{"routed_scale": 1.5, "lr_router": 0.000578, "positions": "rope", "init_std_up": 0.0382, "init_out_by_depth": true, "lr": 0.00214, "weight_decay": 0.0, "decay_fraction": 0.913, "decay_shape": "sqrt", "final_lr_fraction": 0.0, "z_loss": 0.0001, "train_tokens": 262600000}
Below are experts of layer 5 (counted from 0) of a mixture-of-experts language model. Rows are named router (the router's row for the expert) and show model dimensions 0-255. Each number is 500 + 25 x the weight over its row's rms, rounded and kept within 0 to 999. Numbers have three digits each.
Before each expert's rows: "comes after" lists some tokens at least twice as common just before its tokens as in all text. This comes from a sample of Wikipedia text that the model never trained on. Tokens count by the router's weight.

# expert 26
comes after: " was", " to", " and", " he", " is", " it"
router:501517485496502541469490501461441515508518535469505505486546550468439496515505489501476497512448475489487485535459495482501494488499551499506522476544497504529494477498523505556505500484516508492487490488467524511522480506515451494507513530529441497509529498485556496537533536477491507513523509546499497523511517498522486498528497518490571487531470512510510520510477517525554479501443505494519509457484506487490494552500458519488511461488511507521539442537487499519543471504518465494515485508508478462507513472540514513494504546526498499530516483515487510487472472496516476497461505490492482519525484451524540454531495484484531466476493508495535478504442483494502521461461463465502474486524471513476524476452456489495506490469532511554530506505503485529482508487485538

# expert 25
comes after: " of", " in", " to", " for", " on", " at"
router:538469535473484459514510516544486513489493565499496494499507467472466501516489504505450503492492518476518477506477461455520494461483519494471528539529499496485535511471489520500490544527519490536510474521478489457477481490550457504538545473512505519501506492530525476536481476466527502504516458517489496500476540498511506477500530535518555508464475511513544522513477525538482485507456544527504520463508488462511452536469475469519508439474466452514494479502475519485475495530481541506488469513503482514518530524511522528491475509496467459500503475455488490451509490520504477492474462471482555534536502484495510460479491519480504512506522493522509476514506502496482500479473468503458502471487493496506536471518471507511461448496495492526542505524517484518487470513442547

# expert 19
comes after: " the", " of", " New", " United", " in", " South"
router:473525495523460498481521540499454528503522529491533484505541500525459513548527498517506506522436481494463495517466501477522533507468529535485534472541525480513490488544486544497509539504490498496461473496498500539483448521489485496510462534527484531538504454477533493563514528454498474497485505508487501530488513526470493491508501488521573492518475552488513524548504483542520482502468518501539523484499505489534486538522460481526517479485506480493507460497490499482517540515485494485517490506510514494483492446561519541496509525511497488500469527465469486522451483568513478514493488519498526535507456473484496447494518494498506509450511473503528449496508455489513488488495532501515514464483493501443505512481484482464523471518515501517536487494530498504528505488511482

# expert 20
comes after: ".", " as", " is", ".\n\n", " It", " it"
router:497528530513476477514501535482466518511506492453507506509519491485506549522519500536468505516458507489471503509490482445546505503490515503510538480528497497522511495479534515522477510507518463534471481542496496527464477506535484455552500517506479498532492481505540479566510514513506466499528513513491476529507505495518485507506498496492555473511516545516499498540483496540514462507443533442489492471460508497472469527476456494527514492504527514527498457523467514505504544539538476499483468528498455452497522479527521514495512523494491469531461506514476485515465477535539493502474503505530498523557483471512523476513509489510526523463479472514542489503476482506528482467452497496468503458527462500510526487474464503473485472497524496558530470501509464497502446480463551

# expert 10
comes after: " the", " a", " and", " of", ".", "-"
router:489510506530470520501511506499469509483517498485528511496503538470477512536496449537527507520456486491498488504484480461533516530459556506546483483529492517526512457502489503542478524483508453484486476476513515516504463527544473456537483521530466506529531487523561514529538517458488475497482481530501506540506516531548475503520509496520560465514515547521525528529492496568545475531474493461486497484500469507507471506467480489496514485475501469498498477519505494492534489527509492493490462543491474449529504486535512529503514558524515476519471487484487522501474481556548501504452488510522504541543496463478531463516527496492542523497527488525548507505493469525503510472465496489511487483497497491503509479485470509460508483488495498539521476531510474503510498475453531

# expert 5
comes after: " the", " a", " and", " as", "'s", " with"
router:491497471531496510480520528505490501501504518482532495489537526439479545527533464535528500517490515475492513524480475491530485506465537525499534515532528511536477458499495521538481535513498478501488480497499524520486461501492468495527495525481492515517525459495529512568520515483496514494506515495485510540495527516524481494550493505497558465469517524478505524536528501532525476498459545510507526456487501470531458542496455519499517511488503448498503462499453539475486493525489495524523467526484493469528488494525511529483523549502489479494483495495465512490496458544538467496481475503533490538521493469477503491530536493463533511460498470514551492529451474478488481456464472484523475479524464525449508477473446470478482472514515519531531496493532496512510505469475530

# expert 12
comes after: " the", " a", "-", " The", "==", "'s"
router:483554495478476529522532515522508489527510522512487504503511534536515477514456464522507495509520435516539471486496544490488501505550512516485468530509512455471509467518528504492495512494539526488502534492478448512513511490550541497467506498498503509465481537526502488459528474520523473512528501521484537495482513516509509531518480525479472534488476482521477496466514495449487478477523458502511486565481467510512481453481514518500511526489484521446481505490534463506475531504526472504528506497465491531491452473506505482490516496498535499470546540483475496531521511460507511505495449532492500523498498516500498489508455519504479501536501535438449504492570514528494499527505440538518523525512492510476442505501487531476496483518510503432517472497505531484503500517547516

# expert 7
comes after: " ", ".", "–", " (", ",", "/"
router:523499473491480483498477525519507521547522487532532513484505461493481509478490503533513507514475506501457536518507486471459488517543502465511498477505468511496488549459539544495503468446488500501479457538508518546540447490493454523486494523517481504485510520452499459517493458502492526541478482528469493486466451509474490483510533451488479484506496504445513477521544487491498500500460508484501483509459555477473478480499491490502497499514489457526498490446472487539516499529537511481526483485485500529495499462482475540503498484524527526514484536526493483472530490539503533526510478545483501505494450504496509461467470514470469536508514541492477556511483525473469498472497476499499491452464495520451503493464485466553502514490498504526475557502465532500525482525504491

# expert 24
comes after: "\n", " |\n", ".\n\n", ")\n", ".\n", " No"
router:484510476491490536471467456485499472533476538524503526521439511529512465473481468524513542466520537497475488496503472512473476489499450488530511487516507510469478522477519512515515473468477503477552487461511469501523489511479557515471549462476539493513488485497526466474473512501538470528531481466510503473457473539522476484454491487482465461543481457534490503471489516530458544508502475490488498520456484477472509528475485506529490513521503554461484484484490501457509478494495494499533525521523468509546467550519527478479530477475499495498513489509543506477476464473476492520506533466461517474477541528525488528463522511540526514477496484509514480517483497491490470515503494515485483509472542512486519524530548544492487498483523480517459510503491527533461513512530489

# expert 31
comes after: " ", "1", "2", "0", "3", "5"
router:538507500533463503462460508467538537517516464546507505474531506485489455486466497504485465532495462541494472536526519507524526526517501522507501488509483538530470507522484505494503506514460507526511547508497538519495519516545490524493505508509494521528553481506444480516528497481473506540470510511534487476517524454516490481528468476505479513473515485513492469518506507457537494504544496499463495530539522475530512503533481463469498455507541530523497510529484516511500468444482534503491478477515502515497488512448444515489460486465538519536498527507531499481488509539459472494495483478487502503480533474538480520532461451487524510531487535529458470462506480446508537526501525471531532531468506490481489478487495468510510536448476513490496489478463479505518529508482502

# expert 2
comes after: " |", "|", ";", ",", ":", " in"
router:510530499504538478485534522527538514512491491463510516536497520513498537506493549443514480510485528484490535509490528496490525475491462498539506492524518515504514474490465486459503455488491506473524478458471443456504476509472540464476472475501482519482486494475516504495520512501518556457513534489467525509530524498475513475448472497495444493525511533526548475518535481478552490494497526538512514459491497536536493501512491473541515494453518473540512511523534490540493485493512526483522484491503506503533530469513543454524535496473454480500536517537502508485546509451445514533490494457517496532508519514513464503500463508493474476497460473512521520501517530522494499507522520512462448512501465521488483480514520526526522526520523535489483537487511540494544498482491472

# expert 17
comes after: " |", ";", "-", " (", ".", " -"
router:523506517522482507447501540502495464472531501495492473477517477486471524529512485507496499526459510524475514550471513504496520461467528505513537515526519531517509479506508529515471507509490505512508496512496532545492507494496459484528480546493461509546533478513549455551526515482495493528474464558484493552534523517519483503497469492521527521521516536504524504487500517534552468564466511499510502460504520480517484537489468522497533484506471492504528484518480505514484525491501459516516492525518471481489520490569514518503529527523461492513497467462477484470536503545539490511470502500497503503502445486496517476466521481498556505496461504481525459554451483498530448493456497473530522485509460481508490500460493511442536486501505509531511509487492472514512498490473546

# expert 11
comes after: "1", "2", "9", "0", " ", "8"
router:509513507512557516503522486537549525517527502497520507492510505535514489471544540481496480529530504498519519482517513476494523496479484486506502509463492474482507533491493507444468479507527518540502547496526520487537544538484468490535475533525535477511492507482510507435468477521494480480506524453472538498495506530456529487472488484484476497517489522511480455456500520523480486475530521482517476520532488493512499459511518491495465470491523493532531476478495506532482532463465470512507472477473539491551457530464459511495488487484487459480535454534487523459508463478497502477473495510525455466527520530438508495513518489489473466494548458546489525519468536514522468513467514499532506534495536473500517538483511494480506545496477488461527516479518486478473516496476470

# expert 8
comes after: "0", "1", "2", "9", "8", "7"
router:477528547465486482514514511501512528468448527534482475558516499477526485497512496462491488485498484513484489500531507492530473508546534498498527462468489462482470526508467465482488507490523471470473476534514511510468511483489539523511464453513484482502452508553513521541484508530473492508477527487525502504537476470513497503545529454546483476503480453472457526525458461517451532505484508509506504500525535535463516503511541520521510540483472464446470520456479466519526475489531519487498513500468525532493494525465541517468464484476500512512527509476493533496542523507490524517528522534520526501474492498472484540469478503521485489494477512498509502470531512526536538507559511481485527462495494503532498493501495493480510469545476504516472486531477469543493527470520511

# expert 14
comes after: " of", " in", " on", " at", " for", " as"
router:493529528515483487507496519529509508465499487473516466489525513483490546518516457509513493480498500504476526508482489512500476486487513509458508485562478503523498490526513508516510541503500497515488485491467512520507498511532442483512505550513463533526490471532542490546516512495518527491515491534509466536525455528533520492496522507484574498499510508484504482510471508542526452465461528504507498474501495448500478536480465531521534449472521463486500489503483510484498507510495494483506500524527525482486517500547533534466520544532460486495440468484484511495463455550560516526520497516551497507531507484469514500528524526528507526456475488487570466539493491476502489517501509456520511462507500512548496488486432507484502477509518494547522481534491472509553491494492509

# expert 29
comes after: " |\n", "\n", ")", "3", "4", "6"
router:483502513506536466522502502490461505448525479456524507457462466544531493484445529512499552443500525483508500480465484526501476482536457505531491532524517453485501464526467514506471552512503495508520497509509542467521505517481491497476542458474485484515485542488490481509489486506475532462517495519500486503520473477497475514450513547504542478462513459543513472478510494473444525511531515481474499490501494536468518490523510489506483499546501479475487498474516512463469518515504464465487510530459522535489521539533505466481507470540529478479455476526524476494519506519506475520531542533517518464496502480522533475542513471488498491491481536483477499469538485518502514477490510504474493538533536480504487535477493497486513523499520483493544536480556509518533453488499501

# expert 30
comes after: " ", "|", "-", " (", "–", "\n"
router:526467530492476532505500481526502453471540485531509479496556536506461515480500488510518448500504530503498543507510466532496508476511491464514518506491509539523493541523527545496513460482525502476514501500523529537496485461521458475515487491474517495458578492474486479527491527522497531546493498488490479521526475512556497495502457479455485511515527515480496520454493530487539516515472465451518515516474478515476501532505514508489526454503493458494504515526456555490461495548522510495489510486538480478509520520503481512531499523487504505531502470487463483464538495524503524529455465537493511529530497499512513440511470525472467514540519511508530486520478459520526488501478444477511524505525497474528470496472492486464462491465525536482517529486488492523521476468488503